config.yaml
n_layer: 9
routed_scale: 3.46
optimizer: "soap_variant"
batch_tokens: 262144
steps: 2788
Below are experts of layer 6 (counted from 0) of a mixture-of-experts language model. Rows are named router (the router's row for the expert), gate (a neuron's input weights, with its number), up (a neuron's input weights, with its number), down (a neuron's output weights, with its number) and show model dimensions 0-111. Each number is 500 + 25 x the weight over its row's rms, rounded and kept within 0 to 999. Numbers have three digits each.
After each expert's rows: a language model's description of what the expert responds to. This comes from a sample of Wikipedia text that the model never trained on.

# expert 18
router:509515512493485503524504482486493440496543552466481444498479516560490495537527512543454485480478473493530528470555495512489482475556537472499489498479470489535513477548523529510465496543503497471541494490529512473543515511523513472493521524530498455501487499452460477507493554546488507517492479532491455516474468512519490484506519521537
gate0:492480522491515542524446519493542533510479523494490481489483473505529528528511549482518501499494457483481497499522482459523497528507524546480510528533525515476482536516512501514518474431521479466527491526460509537538548500501479482493534510514497479524483507456504529505526490500525457461476510500472489452504466504508461510488512506490
up0:509507497519525501542509528509522532504502483516507521502520452532451533488505487491504487533509495535537487464494504494490532506474501491523493539487517480500470489491524495467448515480504492484520502482487503527504454451423540484462437531501532494472468494493528533442515471488488497494495499477481502523487486488534503486467486454492
down0:509556448505479452523500505523529479486484477523498506482475482490519478508480470492465478526508461474525465516499524466488455448527506472464480479472481529497520488470488502502487509510485508471469551461524469484486496483502472502509485485501529475543471490517474547468498533528521505515490549525494511516482525510516568534468527465508
It responds to: Plural endings on nouns, mainly -s, -es, -ers, -ations, as in stream-s, Bird-s, prin-ces, ev-ents.

# expert 22
router:494503517509496514479491504534459519521522501491489466497465489500510491515529457485559514568525480510478507486513503491480509517446440516512494508513521515448491502491460476524511524510470483553487484465515490485475507475513456511510463504499443556506505493551509500509463529494529502475466493428504497505559467486532543568484494513512
gate0:484485486512470520527488538463483485505491514513507487486519492465529496489503536517517445531456498542498480502516530476511524542484497495511513469503481464488507514559467470477516571551503498494523486519488547560539521531506504496513519516507535528523503537511474511479527530549556514478458492483489464496518488498497464468496510526533
up0:552529473472493486481478537542473496542491495508477502481428504511515466548507516513485467497481497460519490520506528500559511533527480480505529501521543538490496528514478505490488512557509504506499545491558508514490512537533491550441488506532507501536500538501529508486514538488511457527500474468486524494480506511478456476513517492488
down0:514463492521461517529504480483472496483468505532465498514432496487501537531514518500488561527505488534498461473562539530490545438487487477519506450481539477499500506500494489537503515529473517542465507488535537441467518524525440541493506492492487508519487504519534517528487489495539485511511500481515531492489476489462518457483468512490
It responds to: Digits after other digits or a decimal point, especially coordinates like 36.56667°N, plus table figures, percentages and non-Latin bytes.

# expert 7
router:459517489527453513468509501518510564493477478494495463471520512535516508460502466520539488532466517500463520535518489489480490493531456508535506458481530486499516502483530507494503504492504540552482517461521507486489512504539472483535507511452477493529498454536500497491458540540505463485490507473437491499508471545502507525514495496491
gate0:524477480496520537513523532534475499496473463486511530479531475512469455477491503502455454476507462479491482513530473526509472473473527506522493501490490543491476522525476533456503478502492472516482507468484531521446493476516519473508502496469480509495507514505507525468559514483513552474434508511506544492525548497511525528507517501538
up0:492475473484504555515510526482524503529500459468493501499484470520504489514490480500458526541535503472513502436491510469490492487481525520515459472513472490458463509481427485473465534523479495499495509459475501506449520466494531479490505528478492489451493493497492479542496492497494548452471518517494507507467490534492546534508485471466
down0:449550500496491555446497477439534497524479510473471531502508524482474490549493523481483469540485496497481510486500479525507479463509505497500481485489500467573490492488562486525552478495525511495527500543510499488489513486456475479487498518505524503510477477500483499492479556491518526490498495540468516473496519495563538517497507505536
It responds to: Bare space tokens after colons, pipes or month names, just before a number in tables, infoboxes and dates; also dashes, degree and plus signs.

# expert 5
router:489513491535509489481509454503508529521512508490472507485494523502490480508501471510521508527480485555487518521511509513477508507466412544534499504512514517510510510493496520504510496498474518538483514478552485482513450502545451469521512501476426538543498480525525483501477520505518510449514480494498511486537494541506512511543528505479
gate0:488474465501487519482507478503480461519495543536488527479492481508455513541550480523473498480484477517499470507516533509515513559526509491506533502544465501495494522492454529508494494494511507532550487483480456481476493463489456540486520520476511513503540508502529465456489503504516506476512501481501487532481506489490518501563525484488
up0:497469482494471487515503523511516494495489505515528517517498520512516521497486489498481528520507469514507474521474517474533503510515547483471537469477458492535496501495481539464491503546466477507543503467449501582522516449538502493498475533482506489493465462493515504471547482471499475521481510494502514503484442468526486474493511465529
down0:470474496455519541477470506490558494483486457505480489480473477508494508472494519546477482500502477503505456464451526476458518456518538502487511518492454470506458534568484520469522508480509511472492488470467489483492498490503505522488483473473495531503523564485514495535512529533523509504523516490523506462457490494505541512538505501446
It responds to: Punctuation and symbols inside numbers and scores in tables and references: en dashes in 4–2, decimal points, ISBN hyphens, thousands commas, °, $, +.

# expert 14
router:542481493504525520488497503513486500462491554478475521464492489497473493527508489503524553527512501496447501467495482511508526495462465481472491458470499524519490494517458498505482507489491528496496497454455511500513504503480546474521474529505511516519505521509465505490555514446520477542505511526530483512512576520477534518529507513468
gate0:506524451500523507506502502488468511505457485459488454502486528489479549513510503481517471510512478466458476473498495507514534522501429501531489502504489524489492491524528472479520442508517516486503511483499503514459494545549490507472500563475507475502504494493516534481553546474547500484536521477509494530494497496504518489534529477526
up0:507467522472489522507465527544537484505519517491443524492471522511517459506462493521505487463499494514534489542497547464488534482482514451505460531494499529472488491528508536518495498509514472547511496481503475464494502545548485502469484476461476493478553445519502521532478522473479473460490521528467547528471508499519490533518535517488
down0:475487463501460506537478521493531497506487497530525496528525468518503472451519471476538466547499496493459512513527467496501485529530535508515524536547513522511451469461451482496481525480511515526492476487431496466549518550492459483504513508516505474471488459434533490513515481494523505490484489501497542524491487515539491505493505486512
It responds to: Adjective suffixes and adjectives in front of nouns, such as signific-ant, commerc-ial, Ch-inese, new, American, former.

# expert 10
router:537537517502525504522515488489475419507501501505519492501484490514450473525515508514468525476490433521488512478502471523511519503532507482501483505491539472522446483523538525500464492509485515504517479478488504460513505495491511478469522500546536437479473551477459483523505518491474495532452510487494477535484511468483478524517516506504
gate0:496514488480506499497474524505471467519491506491534456506534499501511536487477521485485528427528498514518520492509501480505504492492490498538525535483543536529483519517491479486530518508501502511513501458487495454520466462513455512505489459474492497494505531528515486471530489461525487485531482511492460493530518534476459454545503493556
up0:523478524476498528477558472475510560500484535480476503492511500546446502493518510482476490473518490515464544513517493513478509500468498479530464528508476459443500553503490464532470489537509492466488533518508486513494492484555490478487494495495536551479492491508504528511502474465514471515498518485493488503483499523433478497483481457531
down0:503482530521500528476517506481499451515501509481473493485479476503453469464546445568449464475493482471477491505462502464515502518513490505541511516471480533504486488489504483514446526506509496480497519543517509479502469435550521497484515532522503504507497512500481523502504450464465505518486489524480493498511479517465516490508484564499
It responds to: Final pieces of nouns, often plural or -ation/-ment, before of or punctuation, plus it, they, album, series, such as install-ment, cris-is.